Experts of a small language model: a shared expert of 128 neurons.
Below are experts of layer 4 (counted from 0) of a mixture-of-experts language model. Rows are named router (the router's row for the expert), down (a neuron's output weights, with its number) and show model dimensions 0-127. Each number is 128 + 24 x the weight over its row's rms, rounded and kept within 0 to 255. Numbers have three digits each.
Before each expert's rows: a language model's description of what the expert responds to. This comes from a sample of Wikipedia text that the model never trained on.

# expert 47
What it handles: The word as in as far as or as well, line-initial In in In office, and the ver of sovereign, very, several.
router:093102116115124109084126117137148097151130086148130139147123143121095141107147162113147197128105114133127127110158111089146092106103133142129105120093123160089141126138127114130101132140162094167125051130164129169128137103161153174146190133117145094147166169151165136122129147145091113124116148108164150133175131139129125121133148086126088139134117158135111141124129111133162121137136
down0:143133145136127100145101096122115111132115105134147170170147099087118151156090111122120121149145148151133138121149175125143147128132100109093175151158131117146170093136122126084162147061096168102144132110136080108117147108138125156163120109099131113106137137134142119097141132156091093140108081155123090105134079153118161097099126152126128131105117147127102148116164148112107116091088
down1:106145163140142119143112142113151098178141091153142128140152108135082107111106104142115148121119129096086123129159173136151142147111111125119170126104112123099141176178149149118133125143113064127136102131152129095139137127140123093125095132159167111128140152171160081123120098117125117158102132186157104150120128106113134141081170137179136154122112141133129081129112109158116099101110
down2:118176143158119092139138181111103145091128103147140145161147073141095120116131144152141078148142132129128104139192125116056147154144140137141134147154172154139160087123122113140150141121141133111098165114154129071122099117117092120098115126116102120103118081101149107111091110119104132111087156122082138144136076114116081136134120120117140123111116137127155122130145138134131153124147
down3:127146166108088139147132138115122128154146110149150146085102083101139154132093119162128145132164184133124114104108093144140150125096142182103126100139123078140156140165134143135147127106146154080139155111128117093116103138141167160148096112125121151112081120125094121129158157129086122144112094144116145128107144153078130128083149167169163142147149147124130124078104130108137099118145
down4:112113128121108103161125153093136146099148111121162117101107133133165076142124081104112123101133098179132117072104162099061087127148137100124085087130122136172142167106115122123129097125120121149096153151135145169165104112124109116140114123124146103119123109157114123151100085161138148104125148158134157125127137116101136102107152144163133131132175103132119138136119131130098191147115

# expert 53
What it handles: Line breaks, equals signs and line-initial field or heading labels, such as See also, Sources, Language, Species, Coordinates, ISBN.
router:092156114123142102136155114113123098162136116211150127154137141136134124112151123145134124109128092124117104118131110151118126109104140135118102106166104149171130079088089110148077110113147099145112151174153158144147070124157151106108111131113152150173124095118123132138103105113138133084168112101132148130106179101114127086137135101106116132135144143104143131086107129090172120132141
down0:164095107127066153151088107113153120131131168136108108127086145170157146174123121142131091132119095145117133130141145141119107119117160099100117141125114092149104123110139127147079106135137126147135147126098138166138090132133145137086145145092119155157152135150081101149122136125135130085099119115146177100136159105112161163138100116104167164129179146118125113156153164124156134091163
down1:104144145133147126177157129168104095129105128149111168137151124127106140123158109127135156166130121121097128099105139132163128150110144111121130134141134116149160128162163135088103140169122122144146142124154120161119137103083091151135130118146109119153122129165150127181134124110061185149138114127134079104120187105196128138090141099125107146078138125140123142140126087107124118168132
down2:122098097120150142101140161138115117132133125156124098096140140107106125154132147155141124130106119098077105144086149112116144106127100123141113110067123128102108101130133150084126135130118047129099104060078078090164147144113130137137117139143130117154105120131118124081132157110136131127093088145127120118119107119089105117150142175108137118112093112121102100125119129093157086163140
down3:124110106153081123112130102122144112172099130114131118102137168123118093101133127121092119174141135110129143158148078121170144121102154138140160145109157134119119135142100145140116125111158164111177142124082144147112126147120153100116124074127143151119125100112124184183108085154139113127152135120140120138163136120142079104124173128177154119109158169170114146087144105109117153122099
down4:125132119113109146076132123141136119142123088150112189118138126158125133133128153142113133165131145107122155143096071116115118123106153155136125124112148136136161164114093140144094092151144133180128127128149117127156085161162155120130148119146101131128081099078108160097096125148156132100132133144167152153146126124098091120152144166172131145088108089169132122081178116126152115147107

# expert 3
What it handles: Determiners and possessives opening a sentence or clause, mostly after a period, comma, "that" or "and", such as The, his, their.
router:117142147114088131097111154139140092148140135128152096134135082074146126117125150126108090143150160154106146131120107082128177120111078119141104109175115112082117117164078096164126164126118119115156105135162121115069120100148098120177154086124141164127139154130139128129143109132133081095144124126156122092093181138119121138149139139174122161134144149133133107105129120116143114128140
down1:121178117107091107099109146151111126093116149125125122123108129119122119137169122132098141183061107168136134075100133107121135107147118123116097123100144150086130122152086103110116133146122146155139084126153158093091105144096130138115112111141128173131106109164111168099153102110111123129132131138138116143182136130138159122168113155157161103143174177116103098108129142152147157109110
down2:137123134118125108102121132150150121138150167149127128113116162102141141111146122162131153145115098142116136104158120114073143169179151100139120109129130000160146112141127117122121195116152087139108136098111137138131127068118139183132088134127133132128156117121142118143132137170121096083163118107122141157125128122117135137144118120117109104134093153127118132114135133124143126140124
down3:134143124126117148139120114136126157136088112129076132182132118102164090144139107115151106074087133107181079065092107145136103134089131134123188109147149213131131135117111174104142084128143096118146128140140140158118104146137111136120149128122101139108117119121125087127113096082128164142125121128141115105118108132119132115147146141135150119102125117146123157136102117136098136077119
down4:106124134127124101142145143167067156092066151135127133135162133135104102109173106147139153132139127122069095135138083139146111138165119114149124135117105097120176113113097099118108152060163126140118159133102100161103154118133146108158137120135125087129126132155102139143118112129128096129101127106125129099139183119107146130139143126139209143165113124175131132148128127105138125123114
down5:103137143104129106120149140164114128129146140142136181084130121139117116153122085139106159136104143120175116140152113138130134072133132159120136085078157131141126161133155130109149152160131134145153135116104092124150170126159139123167071124156110092137107141139133096163140158140140152117091142157089155149163146173060137093094126124119092119159107147121115153129132159153144121138104

# expert 60
What it handles: Words introducing examples or lists, chiefly such before as, including, include, known, like, as well as.
router:124140084132133051148142100140152134127162140137096121122203121167136137102115148110171117133131142112149153126131134142117124096148111130123122108119162116138174126116107127150161113135139144133113112122128144162157141116127169138152168112085172159139114121146133109130138133089100160129145151127160138114174170146132135101093115152186093115135117122116113117156090080094155111098162
down1:086107155131096170124107109140142118094137150158142132135140102108147126113137115132095135101139089112112124202135144144106125164100150185155181145111133196125121111124154129120153160113133124150129138112164139113158114119137103138124101158124145140115089126087137167146117119143151106117142149110117106115156128112148096094161104078063154090146114093091129111135127139149123139139111
down2:102085080099135113142129149112142125138168092134129105074122122162125155115092167125110142136145102115145119142139135129139115129133123151118110127148070070117145176131102137161113135091114123086101106123132080173089131144154104120167183120133102137179144091143141116139102106143095148123103124133129135101101155137138147109105099113099120142103158085142119150122130153147119076115130
down3:140116135152135147156149118135122108152113120155121153127103130107090184132147167132152134181107169145123115085103138095107134093128125146116119135152112118107072143149124124103081126113082145128098121157143110115107143167071125131102119138155124146113148084162117147129155114121130132076147114140093166130084122100148115151102130123146143103141141159127055132126158112157134138119175
down4:143140128175156160149119149127129152117085105175165142111128168143148125156102087103134132112164114122094134199101128124101122142112118185148119144108165140146129129154107145144126152099090116150097142119135121106096090116158146121142118142163128133136126135112157148132133143114118136147137165144096154162142091089096117142124127069106143099145111115159138134146165176135091156087117
down5:104146086156145153129148121117074121168164186141134093153164146135103100115052133136127130130131112097122083124140101158115108119129127093161122097143142162144115126170121120175135167125130141154129131107137138139177135114091115176149148139145183101178130147134144110142114130129080165143185111091125138135120162142127115115133110146133112139113130134111123115143105115113149124140145

# expert 7
What it handles: Line breaks that end a row in pipe-delimited tables of results, election counts or discographies, plus nouns like friend, reasons, spirit.
router:102141109121115081137112108135088145132072139173131115150152153181145115122129112134113139168114142158132129121134117180154126138115168084164139137173116193108143119106113124124106128135095143109145168104129139122118122136122121164109096111132142129160108120169124153109166149138109110145112147133115137123139152101102172101160132098150139137175101127124106125102137149065153129150074
down0:165106141135098153112143124132146113117087119108153098133145129156117134165119094110126136126149129110129105157130102115161078135114121138121167173076140095105104137184120152124138163152122154159103145162138110161160148126165110130155150108193163145129124160142132127173150119113089154170159052145107142164109163127130105129139096114141116115118131102127130157121159136137140118119132
down1:141099136132193148119144097094133122098170109131113134140107126121139145125157105219113126127119093154098109150132118121105118123145124111126140129106165115153132124109166146140108135114072141138149114146146118145117144138116141133148092125129128179144104114079144128097136124144113126139131102194129097149132190100138122159107119110122141124146128163136131108087161143200109134100115
down2:101122165138116134141160145141158090114125108095120117113114136114087119143121148107178106114153106093122121136157144077132112091124121125112118118071118092112097128142120142104152107143112128164154106164144112140094192133120126114111149119135113118147111060122178135097119144103123127172098107158142144107120128165109107118130086094154132114093084093095111128080138110136118113152139
down3:115139115109110110123105154159113157137090142156114108162121132147141116123160113087130106126134128149156155114134078100164172122123139125087130114182105160105093115116080152147136151131128114102132163124129153112131133107121092124083135143118129133068137143138143130089169121119157119085141129092129125115133100141140145096144165199114153108110134159124121127157096098167142172152166
down4:117132151082130156145092127139149148074147155073103168095158104146140111108165144108124152101143091092112138086129117127120113121131147121160154127112116087109148108144105120095118156085092129089136126134170124151143118132129095126162186159143137091139135140113148107147155137127143104108123103133109173161133114090107119103122080094168099143124151133164141137128091144141142106117143

# expert 56
What it handles: Middle syllables of proper names, often from Asian, Spanish or Slavic sources, such as Ar-kan-saw, Bol-ter, Sen-to-sa, and iev in believing.
router:121119154141138144114088116114131089141145153077092187080146122125139077174091167133145117137124115122095132146132144107118139141106117114129124166114110097128091143125102059131154152137122087106093148103107127134163131146117090116172115153107117112110098103109128127156136125112109156170154111107128122131156105139155152132173091131101141148134168172134159167124143114142127131153132
down0:126139099145139138113112108125110127105134134130097150136112149133120076131109089122171113089125145170140131126134101127084108096114172072150132159122112145137120117120114095132150126120114151123135091096148103131099140105153099112160171117111164125090169083157132077146096103082129098142115106136146130156143118146133110111177111112134149174142127148132136168152071104123107104141172
down1:118127113081130108141167139122129113117116144181134096170172155169126136127110159127136146140130107134111154153140152128082140176149119189136133091115116147103119122117103129162150148163129135132122097140139116126121169122140086150113122124138102095107132147157165180128130135181137114126161152144121110125100100140174136128106153114164122071109100092123070143160150117125117129096143
down2:143142153144150165104154108158136082093115148111120130122133113137162126174115121141133137135162108160106149122141105111127132119106162164107128103137061077155133129126128123137089154161108108147157102106081117091117176116148160141126143142110067110111123101071114132119151102138137134156125117142108142099159133158089117098089138124080109138120117093136131155143157101131134152122168
down3:137151139133097130117133129131141109156118153084116120145158173165126096133097124114133142166152142157123140094080097130146126102145100134143080102097082094133111136138131138126122118156116165137090149064152133142113101099154138136089103137176124135085141089133146103092156115126164123159085118129144145120135134129115135111096139146088113144109079101162117117170136114165135152091121
down4:108120109080133137097140168111120162119139177094123113138158137128103093101143081147156133105115123140122123104143150131139131083118098117130106109128114105110129082126117113116142150136150086150145106054112100151118160153154119126122134108118085107115088115095115127151159136150127181148133109138124142146127101142096055139141134152162108113128128105123112145150185103126154090152100

# expert 40
What it handles: The closing = signs of wiki section headings like ===Main=== or ==Personal life==, also o in Studio and ago.
router:130111096066119133147152126155151131150102148100105106113114179109120120087113124132169112145082126123083128121108087117164176173154155179148121140131092094161149112142122120133160121117123108122138160125139145116135133163139116114125162089114141124106090115138149157117099138129105157137125086136134132131096089124076126113113137101102127118133132137117086157126156116090159127118064
down0:145110147163134123115126139084144143117147130092121138151052143144152165132132149119139112094157135112113162186121115137132172176142075123114064164121106138153128128107150144123171126147128137123148143151141130135126186108115106155146129105097105097105122085112142168085133159134110152170125096126140145131134086112154123164089107132147130125112113113099142127119108090139116137114112
down1:128095113149162135076151151123142137136166073139119132096117101120126131134116142137089131114149152122165101138111165069117153102128147118150108138132110087107131117140090073142120083149153138137137132149107111124105109141142165082146115098134115169140100162104092138130084162073129123085139141096123128105073123167131162122110169132133129132134140106119098134134131075131129128131115
down2:140113127150051132099131139132130150137121157131164200133090128126121123100138104122141106118163164138142121122105136141107111144115145156135148113120116134141156117114064125116102118108133109174123142126107093119134106149161102107135077114171127119139132141131123097133170111127131115105100174094106136138137111170070136102154117120160140148134122118169061116125144092122154103149155
down3:117158136149149097097122161092143123136119126157120171158107159127098073120156139145087100165134155165181127131114139106093170091132128118108141120123139102084137140117103114130099115158121126119116112095133096125148104114147173158125141159162174173123116134149125120140146095109096173111145134138098111108132125152130142114138177118157129091143124174076136126120134116079143097125130
down4:162136140152155113110129126147120097144132171109091112120086147153127106131125111163095097101143132136168101154102136137138140134156132158094161112115150145150117140124132159106089075147123126133165146128141091137107082155136125105152097092143149153086140162117112110106144152095073077093130132132137147109113115106112123120107161072122116108110155127187127103158109135114095136095137

# expert 22
What it handles: Word pieces right after a consonant-cluster start like sch, st, bl, dr, such as iz in schizophrenia, har in discharge, ber, mit.
router:156133162145126134111099128114135157137155113099152111090117127104130137168129141142133099126132090156093142157103142121101132122110114143159133128123124108155080126121112149064129141144145125096139151109089098174114150154155130135127144175091153095133129130140095103149121122132122147122142150120129133155144134169120131160159144091092082130184202140122175138136124132167079146151102
down0:119143109157144160117127121129142118147095089119132110156146165140086093126073084138096178149154138111108156121119092160193119110098154139153085134157126129127128137151125156114134155110163133155139123144144165093102130080115157154121153114140152138151147123123129103124111094132090148168149159110104090088130150143133130107092123160146117157134119101104099131089124107144109163159117
down1:077127086108117084126127150130116164098130163148070128157109112101172132173161120084133119123149082086111127119118119150131118129145129102090157108134135127108130128149125098112146143178127145126171061113128132144136155129134107091124109148092148098135082136090142159116144121140108125095145137116141135116138111147126116148140129177139128104107124089162143140150153171143123114171092
down2:130146173126152129142136160171105127146123141189152060144153088090152149145081116171117097134153141139143101175147099147118112154129129120146166101112132132149172146134084159104161129119136123114147178122108127116106132169101121072140098113134114102121111166121125147128147120153143091111110130109130172128163108134144136126119146127150135088091085135140122148113113116139133162115136
down3:134102111168089103119087182096150199086156163165112088106139138137131135142133164164114118127140111109116122111123145150080125124131141136115148139072121190111152116147150058115107136144122138158139122117138149154125135098092124087138108166131105122149090130114135126135121118093116123135128113125147122148152104109137123154108102093139143166161138126106135129158140161156159104109134
down4:131147108141125074108115079071119123115154155173155164125141136146078128110130126127125085149133126156128119093094114122089148108103131173129125120125122175144129148113135062135121139123188119151150172126128130186161153153129163140098123153138161154115130127148123118139100118142161155110134152114149115133143102147147123099174154120138106130129108123120111098122106113068124115155121